From a checkpoint of a small mixture-of-experts model trained on Wikipedia: width 512, 651M tokens.
Below are experts of layer 10 (counted from 0) of a mixture-of-experts language model. Rows are named router (the router's row for the expert), gate (a neuron's input weights, with its number), up (a neuron's input weights, with its number), down (a neuron's output weights, with its number) and show model dimensions 192-223. Each number is 128 + 24 x the weight over its row's rms, rounded and kept within 0 to 255. Numbers have three digits each.
After each expert's rows: "comes before" lists some tokens at least twice as common just after its tokens as in all text; "mostly gets" lists some tokens that are sent to it at least half of the time. This comes from a sample of Wikipedia text that the model never trained on. Tokens count by the router's weight.

# expert 3
router:098122138074144133172151128130159095130150139128113103150140139125116172103097113068153102125181
gate0:142104110104133149107069114146102172118172154133109099147070113126114153123085126124088129114114
up0:149101102148141117104093137154100144164119152137151104160087153136095096095096169178114165107098
down0:119122144115139136120093136097093085111160120112153091133110155128153123131194096097120100102139
gate1:096092115112113136137132145099136130135171124168109136145129098115148116081088116128141152088141
up1:131129168108101096142105065134084123106122083136113137080143136127092161148144142144100129131137
down1:143147109141134102135141140168138100121108134121148118161155125095119083116166099104095129149078
gate2:134114118161116122126131127105116123112102131126137098134101170138166171149102157102133150122151
up2:119148120118146151119137122171132153126126137098138126143115123130102125106156115138116117116136
down2:102154136100128156103112153139127120130175146133128128138082161112145074120115119114121101088132
gate3:100142148100149134146101144138147091128133148149121141106103144123114112108141121082104085107152
up3:124147122114128127111084099106123136149179139148161146162125127108068100148155130125132087128181
down3:138144125165097108142131129086101105079129125150114107149109145132102133155145086105148104124104
gate4:134182138160177135129116116144121104147114132080130183155119112109163155107111110110139169061154
up4:119144132136127117114113112147159122171139134120136145138126159128096125128124093111135123102098
down4:121148151098111092143149162157133163148096125099117100131104137111144074123116123148128150135130
gate5:105086163160121154132102111135164113115137165133133173128120082148090122072161084120150091124151
up5:127084110193074144136104107137127132088131121123138141132113088130109118094147109114181123140155
down5:165088106113118113126138167120151117066118127123104134149144115148130101115131131116133089126153
gate6:158119120140124159144080117076118148100153170127099125125131076109115119149129109091141103186140
up6:139131156134105104113180098144088128147136171112135110109176146091120137124125126143145170129143
down6:122135103137142115152164118136086147141095153202127127148147098133083132139164122143107084153119
gate7:137104118126146125116132124146126137132117076096125140172147102183139115132115116133159153109066
up7:153101119108093111098175162142148100152131117127121132123131182125103125143146161155143093078106
down7:113099114130095105140110126155127116111089161136145097128088138126125126143083114161134080081126
gate8:135094132112084121154121141110125131136120145159124110144124146130085134126155124093080095156083
up8:141151125134168139165132135167126126130141100081065108050110179162104117155140100115160180124110
down8:114151140123095111135157146137138112141115123167187136122128093128134121155121093123162145145126
gate9:132100126129154090153125130131133147159116146153119139102114133106127172161140151131133111127180
up9:125129150112141130090107107137135096158116134118102170177104139129135130110106088128124164163126
down9:116151081123128119158151129144129138086130116127105122108114135113139149145122117093136132098132
gate10:121133079109115146149162142121174102063100129143138129130125131160144137104100122112111112119129
up10:140141136154125128095102116139117136107134142142181100119088130148123099109111099104105147102162
down10:123124136114106121079088179129134136146157081111127130105149116150131138174149144148108142077099
gate11:139079143169103115150111127179098152166136123104141102086149172145104207116118104136164130126144
up11:155128125163077143156139150124101152140111140136162136129173162113098222088200133208156153097131
down11:135126125145148153114142113122151129110127140100177127167142131111111158134085155168135149138118
gate12:122132096162108121114131100134136097122116145146124147106108145099203107100107137128096087097167
up12:137155157111135122173098128137102088109125105132091097085117129126163155119121113128116108120170
down12:125131114152177122177142121105104166083106098124167145160062167129160132114132122132123118131120
gate13:129100156084121105093123177116156124157137138157138118133160132140139134132124091091159118184110
up13:158113100086152134125120157114131155177146155145123125112103119134135141114108114091138134159110
down13:144082122111119145151125105125107107144105112094096116122111083123157138125118107129126148111107
comes before: " the", " a", " his", " to", " by", " their"
mostly gets: " of", " to", " with", " by", " for", " at"

# expert 2
router:110152175114122149147113136125165128150105173128105089124182145138127126103144116096135117123149
gate0:111132144128128099106127065153169088165181092113121124101158135098137147129104153107123116104138
up0:137132135102120126143143143048059101150101139153088092103120101126095149113113141124140152134099
down0:125135160144138091122148100125112119142113137107095076088156153125102163123126111083174116084152
gate1:094142165129072169159134119116137144115151140148131102130130137147118155125101124168167133128109
up1:175136097133178104099133163119121132148128125079117136147129103110123120135150121137082159156149
down1:096151139119138113155103102131156186125149142129101133111125090152120138128164135089085156143119
gate2:127132140128127129176093110179116114131153102134097113150137155154114080104153127119119131088133
up2:133109133139125109166148119080145176126122155102129093103079163142170106110136133120163143136109
down2:153121092133117121124130097118140089179161110103130115100140117107115112152133177113148117124126
gate3:131099108097114158130148131158135109117092111179157137145085072132118125106105158108134114087122
up3:120103143110128148073098148066161139137132096114118076192135116100127128131161121125142129143148
down3:106117135114083090126139127148134130153104140098092131086135130165120131172120125135160161137081
gate4:153100102141172077113143128110131066129106132132111123122165106116137120151147147106128130108102
up4:131132128076133143091173126087110148134088119108150107192123167113124168127137145153130123102124
down4:110161099139152097149167114101073108123127126157127128073174127143110162088131137132173154171123
gate5:137143094107129129094139138127184124115148158152122134120124120145136113174142119093150115125138
up5:116111132114158105100155177127131139097150104180126150133110107131139111180124092075176135127155
down5:148133123167112184127134136161117157148140140125110117098102169129178130146092126129110151135094
gate6:157130147132108116096095124122105120132113122146095081143067152148127130136188114122109119138183
up6:146140152149155115100180166136100104116138132141106153110163134103112129112123119122145121136119
down6:134112142153068106130114154114093116124110141115131146120155158107120117111113196116120108121104
gate7:178125117144157121128090139158198093105110123120094132168142139104154097141170178091131120127120
up7:137133105127129159149094150152125131140133178096098109111127094132141147108173138171122076135143
down7:122120135100128111088100130169153141127139145147113139136129124165155108106126113106144111112133
gate8:119119135121123139181154115134110122097163153134104108097098131135106140118119137160145112109131
up8:157154158146096150149102138093131100115118117157104130118139087124088155142113153128136108148127
down8:142111101157123114140106137119104101106065117110112125078128135146109115178132124161138132132121
gate9:140127107129098133100164102123143105098132110142122159116129136139114115134126121112155149113096
up9:126105143126165101128100150154118153153129104133174119146134156143161123129111142184137092144139
down9:112122084156131093166134141127190099137132109104100077214157092123148126102164137202130133118138
gate10:103173115173119156151095125099106094122154141150151099145130117119120145113157097125113097111122
up10:153165127117138135131156125123145134098148113116130129103087168159130127125089144136111118095154
down10:125109147133093111112123131181117143174097125094164162066138148170124118120088093120120114111136
gate11:156157142160199091141133106136115120172120168126110112161128102086095092179118101136171138111130
up11:096145137141116131168125166127107156127120101132132131114119097133106169108126149141140151108115
down11:144152149132099170166150135113093158105114112143128075162142114109135118128132190121055125105143
gate12:132126131117128098137147090129148120158143106170114154087143127149087099110144130139130090136153
up12:146139136101146098145144091101130121149136128164104122121159120140086091105110163165115108148086
down12:076157114152156133141107125089109120129127112128150110115129153141148146131145132142107112096117
gate13:137129128123153144155136107118127104121137123096129119148151159148111137140154060137099114093100
up13:138132089123102140117104135086086126108166145133161114172090121110113138091059094138107103154134
down13:138166159126085107109150147136156110109120145117111118142129139157129126082106160094104134115144
comes before: ",", "-", "9", "4", "5", "6"
mostly gets: "201", "199", "202", "197", "198", "200"

# expert 4
router:121134152083140124140132150106143128172122152164150103092170120139099126093081159088136097150190
gate0:168150168115119116124147147135151148178146116175120124133097090162155120157127124137123094135159
up0:122111120184125159144063151107109163106146160106161117164196143157097166139151130119120123160075
down0:137136146132067117118112151126125125128130149141134110122121124138116142111112130117083137153150
gate1:090125131107138155154113125156126097125136152105161104125110161104124103101083126109125141142132
up1:136118123156130144098155130106111094137075145127148103123165078167120165104140124160129104114123
down1:125137116155114116152154116113114113085095105094143104164163148116109107151132108119140139167154
gate2:172111119077120124115079180148135071118144109143134115125138131093124128137103144115112138134149
up2:109105144123165138111138124126112109151068166123143168125104153122143110095177134120119122088135
down2:077110140114142090168133093139130161124105127116116110117140136108143117131114096055144115120144
gate3:084127149110103145121109162157126106106156121131126135117142158182111149128158092134141119090143
up3:193125113150143089102086156142107151100100100119114132146142153115131146120099115149100171155128
down3:132138131109127102130137136162139125120075106124096156121119125115124113130135141169153168126092
gate4:125117149136149143134130130137141162138147177168115077149185161099127074132160136156164095143146
up4:109156145136128102141127116091160189124107120143139099095181127098111100101079084156126112121169
down4:098117144140159142155160111140081155096136150104115105133128141114102151200121081124102139176100
gate5:119109109117147115145128178101139072163149141134159097105131160108118120121115114142171144141137
up5:163154114105138156088139090140095177113117101134144158134125106168139133199177154143108139129127
down5:121188120120142097156137173105105135119109115129131144140136178099112111145109113117138134139087
gate6:147130114111144108161133127109150148115153137119128103106124122103119160179134116146085115118158
up6:087095128162144145106096096125154133136104150124130127146173121120104119129124122107135142135117
down6:106173150126119160147080126135111106148084108113133100110145101130132138119109132102192122121131
gate7:129115158097145088152115104076134127129114160136141149112113118112131141108153067139084103123149
up7:120109166125171151127133136142160151137122152078136145105173120155126094136178147127149132134110
down7:148123138051125105110120126160128170080125138153119129147151108160128095117128192165144120146172
gate8:122078105124070130167157148124126139128114142142130138141059134119099146114133152090127085121135
up8:095151091116099126117123120123122124149141114153130130144075126131136173087116172140112136112132
down8:124120125126156130159155108145136105124125109166111151099142145102117157135096122109097145120136
gate9:122155146141108130100134172087119125138123140175132098167117130140176131147093148073129149140128
up9:126112093131154161113138087133130151114145133142124130126153156120121143097142108141117140133160
down9:106116132097108141108134139148144094137144103138101107137143118099114126096138130137131082154087
gate10:114071114150147151122142099145118146102139146087132132148125104143122100178114137140118131130134
up10:133192133100133135159124148101136125166132130163151144126104160118150174087149131123170125131101
down10:113127101150142116070148101124130145132177105140060179112132119119157118114131141113082108139141
gate11:113097130159125120087125157131152128113109119123137100106098115158153108114124113073123139150126
up11:150157128106115143109122122163153131124114119113166077105125107123178095104169105142145120114140
down11:106180117141130124161104130142113138139097125110123078138126103132137143168129096145149089124087
gate12:118130111116127140088145128160135122099129166134114077102140151147160150107108184119140107119117
up12:152130132138158119179126122115145127130113108135130190138140115111117098156131106112120143105133
down12:097133135156092145110113093119102123131169135141152151085134102102143085095084138091084125143100
gate13:124108134111115123159141116121137143123114149131146102117190097129091168111126134067128123149111
up13:168169138161132116139108123103094103137128120135112156156093133094128141158131125165124146112146
down13:145083147157166149126152101133136135180163114135137140113145118142119166144110128165139103152112
comes before: " of", ",", " and", ".", " was", " in"
mostly gets: " it", " him", " they", " them", " band", " members"

# expert 5
router:143130138141095139133156133135149126109139159116098074128133126093113138125115174110133077087198
gate0:133145159110128106132124127099149123142098135092133117145094098143127133075160112165124138166164
up0:114077134134107160115135113201097139101105121131115157126160219097088123131113151144112110105078
down0:129154122097090130128054105097124128123171113107137164144143148127102121148105117123151126133173
gate1:092110151141141138133123139141120145125061123139108153119092186115157080127136141117150102130099
up1:099113162163122119134129152146131133137075144117102164122097148102136134119147143101148149137105
down1:136125143138116136146084147101155138109151113144183152117152149135128115170155129182168151158125
gate2:088069094121133133124135126116153099121145140141153130138109105133169140116119146144127059114080
up2:102098099090143175091139132083099113162157138170158131140120150184147162163113144135149114111096
down2:116129113095138128094172136105092159156135094111151091128132137125173120105116150093111141131138
gate3:185106108116086101095155122164177123127111143112124122129157142139134117119130109101107137086132
up3:141114110141130129150119096124105125131120125158109102106085103118137157121101136128147131163127
down3:146124125123144125122094115138100145175137150107118145139146109112144151126130135161080103127089
gate4:117088112107113156110137106141116145103131095156154087130112086154118140114130140108096098131123
up4:058121121113101150105090163168130135153113170167138112125149114173128138126096109068115122136113
down4:136118135141079192102148127114116123138102134150150139093136165133068117152154110130163148147089
gate5:138111139102102119152132090170087151172130121135121103125099155128122139075122176103137115110074
up5:141137146123093139133116135109119133155109130134130109136083127128113110134137163149120081135125
down5:118123096110136109099126138101133172103143151119125144139117073135080112149159095093157106131094
gate6:165126151099126118110118144125140079120109128127103095115091135135107106125153105124145120160091
up6:133138169147127105137117148104151161094086132146116110159122106152130060140147107123193158118111
down6:114119109134121123146143153133116128159146180153126163103134160171170156134133106125125119154125
gate7:114126137124094130167113141128147177098132109099116086133135110114104146103146162130113123116164
up7:086103090140091109161134159131131152129108082102123116106182104098171147105137153182153123152143
down7:128088092132141167116140103173139109134152146139129084159144108156105149141200133145117116127154
gate8:170098102103136142156120152108086146120164099052128118140137098110112112132120119098146160104122
up8:125137140129140145118130165116101117138155128094095103115115137081092115108096128120095140121150
down8:137081147133107156122125157146107118132126154150160119156115118125114133118083109103123172106154
gate9:095149106170114139099101140143112126121133136147158142125127086124120100139082146154114142151121
up9:136164125142139093134150135140109141140102141113120121129106170146136159118154156125087125106155
down9:088143130119171074125125107124129125145154133115148073106162147178116122149128135131098147150173
gate10:118108201152091092164196106126118130088134121169133143123124106113119093127137135126129104155141
up10:144140054110162169078108124126135141178116127050135139148170088140122165150129119136125128120105
down10:128143181126146106145106132160164167141090145122143163108143114151108155133111160106202157157129
gate11:190134121217133136131123134147154125124155160112123104149134158106124077130164102139111137127152
up11:165125160108137091148146130118130111164104098154162134133122093181117135105125136092127135144116
down11:100135116156128177143112153111142148148148117108170094136158124137165135123124125094118128179116
gate12:158109137097130103121138060093103101150055147148122166155160139093092154118134103133155131140108
up12:105095121116151120128156129146125127159126113117115139139135162129123119134131115116130131116099
down12:145142154141140177099149128130109104137121106143083100107146138128101156143133175121172115149094
gate13:130098106111138159124091144108083104124143122126132124106132118152139149158154110083123128100142
up13:094156110123139117146143147099100126131149136139109103192124128143104086104137093143158103114138
down13:104135125149150147181167096113100102097134173169162134141143164129131116117135123173115122193111
comes before: " the", " a", " his", " this", " its", " an"
mostly gets: " in", " In", " at", "In", " during", " from"

# expert 6
router:133113147114113129154121140131144154139108129155116088124137150144140120092121126105131124112158
gate0:093142097113097118125150120119155139152123163157124088121097123135120154151116151119106102120128
up0:146145097122132085136120112098150131143136123107136166092151135145118083084152116124130108137167
down0:137137143129129111147130101170090084127074110145090113116129152158131075146112143099137139109095
gate1:119125139116122102105131162127126128189108106133160117121144117130115108144126195163139094141175
up1:082121159103119139109165139123091096133133130110094147113143104103089144147146121133150097181089
down1:145146123155150186118123148153134159148172142112132153081173127111130119145135128171153129118147
gate2:115080129146140167136108161160130165112082140160128120151146126155145138095114134126112118135095
up2:123081145129105166104153133186133109100106129142157140136159101145162138122129164096139125125133
down2:156142126111118100119134116112078083139111158142146109121125131177115141157115115124140142133138
gate3:128142120135121075080126132169156155148118119124147084112175128140116114159144111125136133127134
up3:151140140129118117154125121161130139163147180135126119115115185168131112153109114153130129146110
down3:131124171095110155118125105147141133101101119154096107112121160138150095153167098074109147115142
gate4:131149085119107146131076137122121121072136204116142150126106121097131103139096115154125102141116
up4:142130153129078169158096152132121122103125165131133161107130159118152136129128147141147129149097
down4:106109111114134166153183126135103094135125125082143125129144109147152090142116142158132129109194
gate5:168106111090138168135139123145111102168132115142126113130165166119100154135118162146142099125152
up5:119121124157131106158133124102094158108114105165126181139097149134160109124137095136172094115087
down5:087129132151079088149111113099143121148111143128139142106080103122073172091144111148137099116122
gate6:157112146125125167142125097114124123126165147152096095138123127139134203090134166125100131109143
up6:098128166121148126147114142116126141105138156112095149143137114167121144087138129120089115080133
down6:088128139154162148146114095158161175126109144110187137104082130114116142130124144098118125158165
gate7:150146130121133116086108124128162128121114128137092122113114119070103178155134140096109149096132
up7:092104148108134118099129149126143155104122142108114083128122117063113126111109126111141112090128
down7:113129129166115122089152138097151135092121174147112122133113162136150118136164124097098108120137
gate8:145115122080119135118110129140161168129064144124105153150148138177119168155149165143128088111124
up8:092131156157129152145118144110086096171141112136130120120068114097102101125130108142124148120155
down8:103113128161144134107111157102095099176124115120092110107170165107152104089108124123179184143124
gate9:171123152129125157118103127089112128159117116141112095131133127101148153109088109085138097136137
up9:101142130112141084135109147129139173127137124111136157124144095129105107107097132140133180129119
down9:158086111144131093104141123144074140127101125136134127122108125163111121105111155184132112132131
gate10:100096179120162119099157083119083111134105127095138140176108145120149086151128154175116101127133
up10:194142067130132161113099165131143143096152153145132122089128088116143159124087097102158155131148
down10:134117107165137121143135129072129092129162091139089096126121125125138149061117127105139139142134
gate11:105113099106108091121121118143124074135117129175133120131107153104098128149147156138127158064157
up11:129156146128157148145091128118148133115159155077120149152166098135147138148102110100139138179082
down11:137111113104124122117092096148123120169161142116074113102115162144144119143122125181119140154170
gate12:117108119147165095134180129102120146103175121104112114161159172113142181156201127104131105129131
up12:129130122124137169135128123140097120121156164104124105156118138120065096135102103121106144109115
down12:138118132122125102136117179135134123116108155119105114124107096128166080123123162075103094152137
gate13:134146081145133129106107127131144127088155137161139125116159126129123154156094115117112167112123
up13:099090109086102105145074120132100135090191135111120109126149140094154124143067129088134167159103
down13:160139115150154175149128137140131116118129113127161157129082151130178084102081122139130156150126
comes before: ":", "\n", "\n\n", "201", "200", "202"
mostly gets: " Coordinates", " Born", " Genus", "History", " Website", "″E"

# expert 9
router:098118129136124136153142121160137149120113155134139120124160115114170111102111099119120095123139
gate0:096109139129102100095144167152109094105160143172171160110154064136140114092102139118168121124140
up0:145101140159090162095137097107145141133123113163131120105128101117100112132119181143105132140144
down0:130105097113114137100128122140117103166131125122076164107150087126155107147103083084126148108127
gate1:162135101085144156110140128150128154136094132148100132128141104140091105095130123142119142128151
up1:117160133142142110143074165128146148137131106120146106091194117095160134126145151099130163167144
down1:130173167167124079108168088136104127156100166142129124085135147118099134133144116098144125148100
gate2:129148129162077094107116150123105128130165170081088114114107109124120113148123146123121124098130
up2:129120139129125109148139124129116134159108116170127172136127134142152082134112144111142121126133
down2:153091082117132112139093123099131176116102149090134105117168117108143133159132135101129150182169
gate3:102105133155104152127137079138123130146155152123159102128097084131151165132130114123153139117124
up3:149132104109122085130095127105134169120100129145112101116142166121125115139100147118116142128117
down3:124116096121111094143108147180126156109136145124111086102146106126108146124116162127109115142135
gate4:134111115133151177110115138133132162114138099076149115134125136080138141126149171086126127136148
up4:129123126142122154132131165144114092136128153194134126118100132162123107178111089134118118133117
down4:119135111125133152069113083110144146149134119113141132102120111137120097135108133127083121115128
gate5:108130118094142143116150096159110136102134124113131102104129107123112139135100180130137108123117
up5:128143154119113167105167131122170123106136105125152106080135090170134156112095115099145116146149
down5:128123124123160098140154152121104143119152134112125073111146097129141141152111166142189109096171
gate6:092137139172117128123095123123145124146107159125171127137120112167137092150129163099117156110148
up6:137119166129133131147116139142153141156157143122154137148151076148133104128147107135110074162127
down6:140109139135095103103140114107097145073131144129131143100108157141186130152136103130116134156111
gate7:076129145129115120105110129074129116097124116110186170157121139146114172090135138114119114150119
up7:131124137106145124140145148160117131150127132135108112089136114128144131144096124124152128112111
down7:131146154131166127114137135131096119127101170119143179155146140135143139147116102183151093119124
gate8:150148120131121115160117142128108142177152128165111141118160151112118153136119116113123095182144
up8:125125131115153145132119110134119160117126075112127134112129151141129157075120145140152163145171
down8:118102145119120106186135149138089175083130083123113113160095127126132129158095166123093145155167
gate9:102130142139166120129157157171157138141173101142161099101148110109126128129105129132126118116126
up9:160113098100127142131082097079100118132086146141125136153108153128147125117094134113133186136145
down9:129134097114136128153150153116130141140164108147145160156139129127147143133164123178158146081125
gate10:140166095146124142115144110123133135159113104114125100124152092090126128115134116129142103131122
up10:087141109128101120130152121056115135118112154123130118107128172127078119150137095115133145074122
down10:104122145127090173153111112152094082132192132096117120160126129099143120086121105122133176152131
gate11:136119132113132115117090141129131112141130121111125145105154152173147130132097121145109116106159
up11:064146095161129129132152129126128151121156102128149100122123097112083132125153151130119135154115
down11:119139115125165117130117153098199145101108117161122157102173126129144119160147098184086149112155
gate12:103147166124102189121166156139134089150128102102114136099102082132112093135110157145104119064131
up12:144138149139151087114130132131138144094195191109156148179149151135143136132115081131152120115101
down12:120128136115100115129122162113133133151095173149170086128155120113145140145119138153138140124148
gate13:122103109091135135112113102108088109106197156134115132104142136142117093115164200127103123129096
up13:109134125111134090136150125114111141121102121121114153128148095102176116148102090141145122171152
down13:129132135159110194116147134088102095165112118143123168158117114147109170119156130121134138114056
comes before: " |", "0", "1", "2", " |\n", "3"
mostly gets: "w", " b", " s", " G", " r", "g"

# expert 11
router:137149157106102134190094162084157129132121153120100110114152163133150123141095101124114092097173
gate0:161176189175109158150129146166122118119098146164104138130127091124117155120126127123150136130136
up0:112145135106146147143122184151095104134092150150089140168141124156117120124119147144093154146092
down0:116142144157118158108126135125092147095116169110137100109152103120122144133148112135164151115061
gate1:125123118141126077099112135120134119096130128101131122121136133100132129158118124107169128110081
up1:106137125141133109113107110145107108161161110160128132089129123150168135136099122096114126110151
down1:130118126165097113082104135146121137169117109103135124151121119072129140098125057126136106072118
gate2:111140104121133085089141108150145137157100117146105142141173146108128126146151116126133098162111
up2:137104115121146147118132114112118118121167170126104125148088117150116100113129119092109097091135
down2:102119157143101121175143171121114137148087145128118141158134087142138102182164153143076066099062
gate3:172157146116151099113158127125148113126121149137118117144181139145133103106083158135141123110122
up3:125129143099133118129114159117070128123090099153131157144114115137115095135117144131151134146129
down3:121144129152143090139128100134114093122114148123124100122130117135123135121131105109134120164085
gate4:154145144105140129119129167115128103107132074103132133122155150143132172104155134131109159153133
up4:133148144146142151143140106128128097079128148133125114162132131151150166117128165126135096158088
down4:144131119131155086134161094123123086112157086094125139139138165164092131109126131088141131117105
gate5:182137089098133142125134114128111132155096141174139116121127137151142110147177114102142142111137
up5:122124112116130131142152204139110140120150174131135129132124092074121091100092163126101169181085
down5:102135158146135126136131148102105156168098103127092142128107124084125120096130084133139121157124
gate6:108166109134118104117135170128149144104088153121098120086127152151118140125111155096122173136136
up6:186120138120131125147122082123124136120156113149132146153147142131113138110109107155125092100138
down6:167083160151125132124108112148146097083124120087105106123127091128097115154116135171137115149133
gate7:119139138133112147144113156127140157118107150143102105157199120164090114161140118140134135119136
up7:119154132132107160111132135144141153137130143147115158109150106178176154174145130122111144104139
down7:109144164138102101156163091120103126123117100142148118148141178119164106126118162059099157144132
gate8:108134171133113082121143155191158130135126131117117107097052111175100133121168153125124134145133
up8:106120163150113115118142120139157120146153092089109142140092136160103135125124142173179174156100
down8:094122121111164151140151124165130115119122194103097178168157145129110080119114119098138122134146
gate9:159125125118141101088137114160142130116140121148072146063130155118113178102098100138156101137110
up9:117112101160117140183183134158132150145150086133120096129132139142113187138106117147140134116110
down9:146154137106125101150134139134172131140105117149128141123115104122143137152112140154129095121109
gate10:126123133091076111107116136118122163150140097144110124075181129127097161150181182103125137146128
up10:136068089149103143122148148109106095117117151099131098121122153096133124181120102134133124128140
down10:155151116172137098125116112109164120104140149124110158097143147113114119133119144112138091117151
gate11:147143139126121130111119101139163128132134116156168137149156156107119116136111151097175094136107
up11:116164130096153151146095129102103089172187131142116106098109124168161133172146109133080138164113
down11:136112163086135118149113124133136135117086159099143093144107138149167169119111136112156125147113
gate12:174151137112100112109134155068096140060118099175160153146138105115112130156099103145153107116159
up12:111133165109103133116088171137148150106128100154193135138131079138150107072132104117127125111154
down12:125137126127177148121129150162168048140146159119151130136141126132118158148121139158132099150184
gate13:118092126124121138150114140125146116130134141127173129113126147124139125126089104128126088104127
up13:144096135152155086109151093096125149120097136153105121085121063136114135104134120178154085168076
down13:114164113121121126163157150113078107108132153142125137157099136134137118124094099111149127125137
comes before: " of", ",", " and", " (", " in", ".\n\n"
mostly gets: " League", " War", " University", " Award", " World", " International"

# expert 0
router:117104171129136118170123122109144120136105157152113093082118161123121109125126142073130075112158
gate0:139080125117129121097121096128097126135113139147149111127134156108119159078103132146120101103155
up0:151119141089111101109134129113106098130124144110127123117155198156150126131135117114149140138100
down0:120130137171149104095109122122129110086119124137092122134130122100130124153128091108113115141103
gate1:143055143147115091112119143125129108151113103122165142119146130129119109131113092119145123141119
up1:123095135162130106102120145112141114142113124116130100092169049123112136131124131159097105120122
down1:132105099176148107128122113117150098117121126132130073172152118097117114157108112114137129098132
gate2:109149079119127141116118121125149148125106173120126145154097150204074067160145139120128150119116
up2:138150079166155152100133143107158143104111179116170097095124131163069089125159143116132150118086
down2:146125140106076112136114148156121134128076114112101115129156117125102117094141141181135104099142
gate3:131115146171101141151118133116155153121154116097137111113150154123119129119089127098127126117149
up3:102157133141121194091125138135143133100153141156120154136154090155160103143081135126060169156129
down3:137103138150142104139127167124164114154128152107120103107154129154123162159130085129104142113145
gate4:172130126119108143105104111150143133111143094149114163190102110128158121117125121144094110114126
up4:104121117139099139115114141132132124155141114114145126109144175106108099141139097107154207133131
down4:113178116128131120125122126138101127143143097163109189129107136123122151113132120083130095115186
gate5:119133133133117111119117111109139179126173141121089149086161160078064143141085109129146160112126
up5:135126094133125137131135136109103130125138135139126117154121133126096204136165084135156120144117
down5:119142131089116134092095101152138136149141147144171109084140127166132090091099158071098142183105
gate6:086132142165122095141067102142102169133169128133125124156132101118128150125146131083175092139118
up6:132125134097092122132118112125109133142100134117123140114147136109125112141131114113114171105127
down6:141116130106103158115092168128137159148121163132137161132133117130127135078140135136147102163131
gate7:118135152152121143086167165188138169123088086147140125138133085112137092163123149105140130147132
up7:103152136091111101117097156179131146121088153125088121146133126161133137129141136128125107112136
down7:130110149142113099146109116135104154135135133151107123081150136154144131155109114176108102098085
gate8:142100129120160123094136089138148164133166132134130137101116170130190166146149142077160153169148
up8:128107132143114135142135170123107080160119164150164138142133116151132116121126115140116119139116
down8:127134165120131105118113136201085144127120139117149123152187109093098158125116148109103151080184
gate9:105137145190102086160097127104148115100124153136144115156136104105112122131107133107136095127139
up9:074082140169092126115124126111202132126099096134114090160124136070131097154141117152110099103128
down9:136115131178084136139114132177117082121104145105098137107122131144134145180087129094136118149098
gate10:181141160134140127144101162103145125125136139139164092141119110155111124142137135113157092158128
up10:147118116117111151130096085094102100108121154154135134122102177166134081129135141157151128192123
down10:096149139148188090148146114090121133129125139134123132098112129101126127111165128154137091121137
gate11:113124133149119102156130123149151133135120173152077093137121120131145132094141128080147129100113
up11:096152146132148124168113124110133166156158141155095129119124097121157173148155147160095147124119
down11:137160115145130115152096149123107135140144118144126127160130150101110133141125122171125155071120
gate12:089128125090110131139150136144146138138083099104109130155166145104103127128075095097142179123137
up12:112154104120125117112152147135188092115100112107139134138105128104164130109165129152107126137156
down12:103111137138111161135135097153147148103118135136134145088102154122153124137131146096139143158134
gate13:127079181135131123187154106158155164110113167100134134142077138123134148153119130071108141088154
up13:123100178138128122168151106146163169119112169128120127143079142116133122139109127103113144100157
down13:145111147177103154135127127143133094123119115159116121140131136102156122076114120096159090123119
comes before: " ", "==", " The", " and", " He", " which"
mostly gets: ",", "),", ".\n\n", "',", "\",", ")."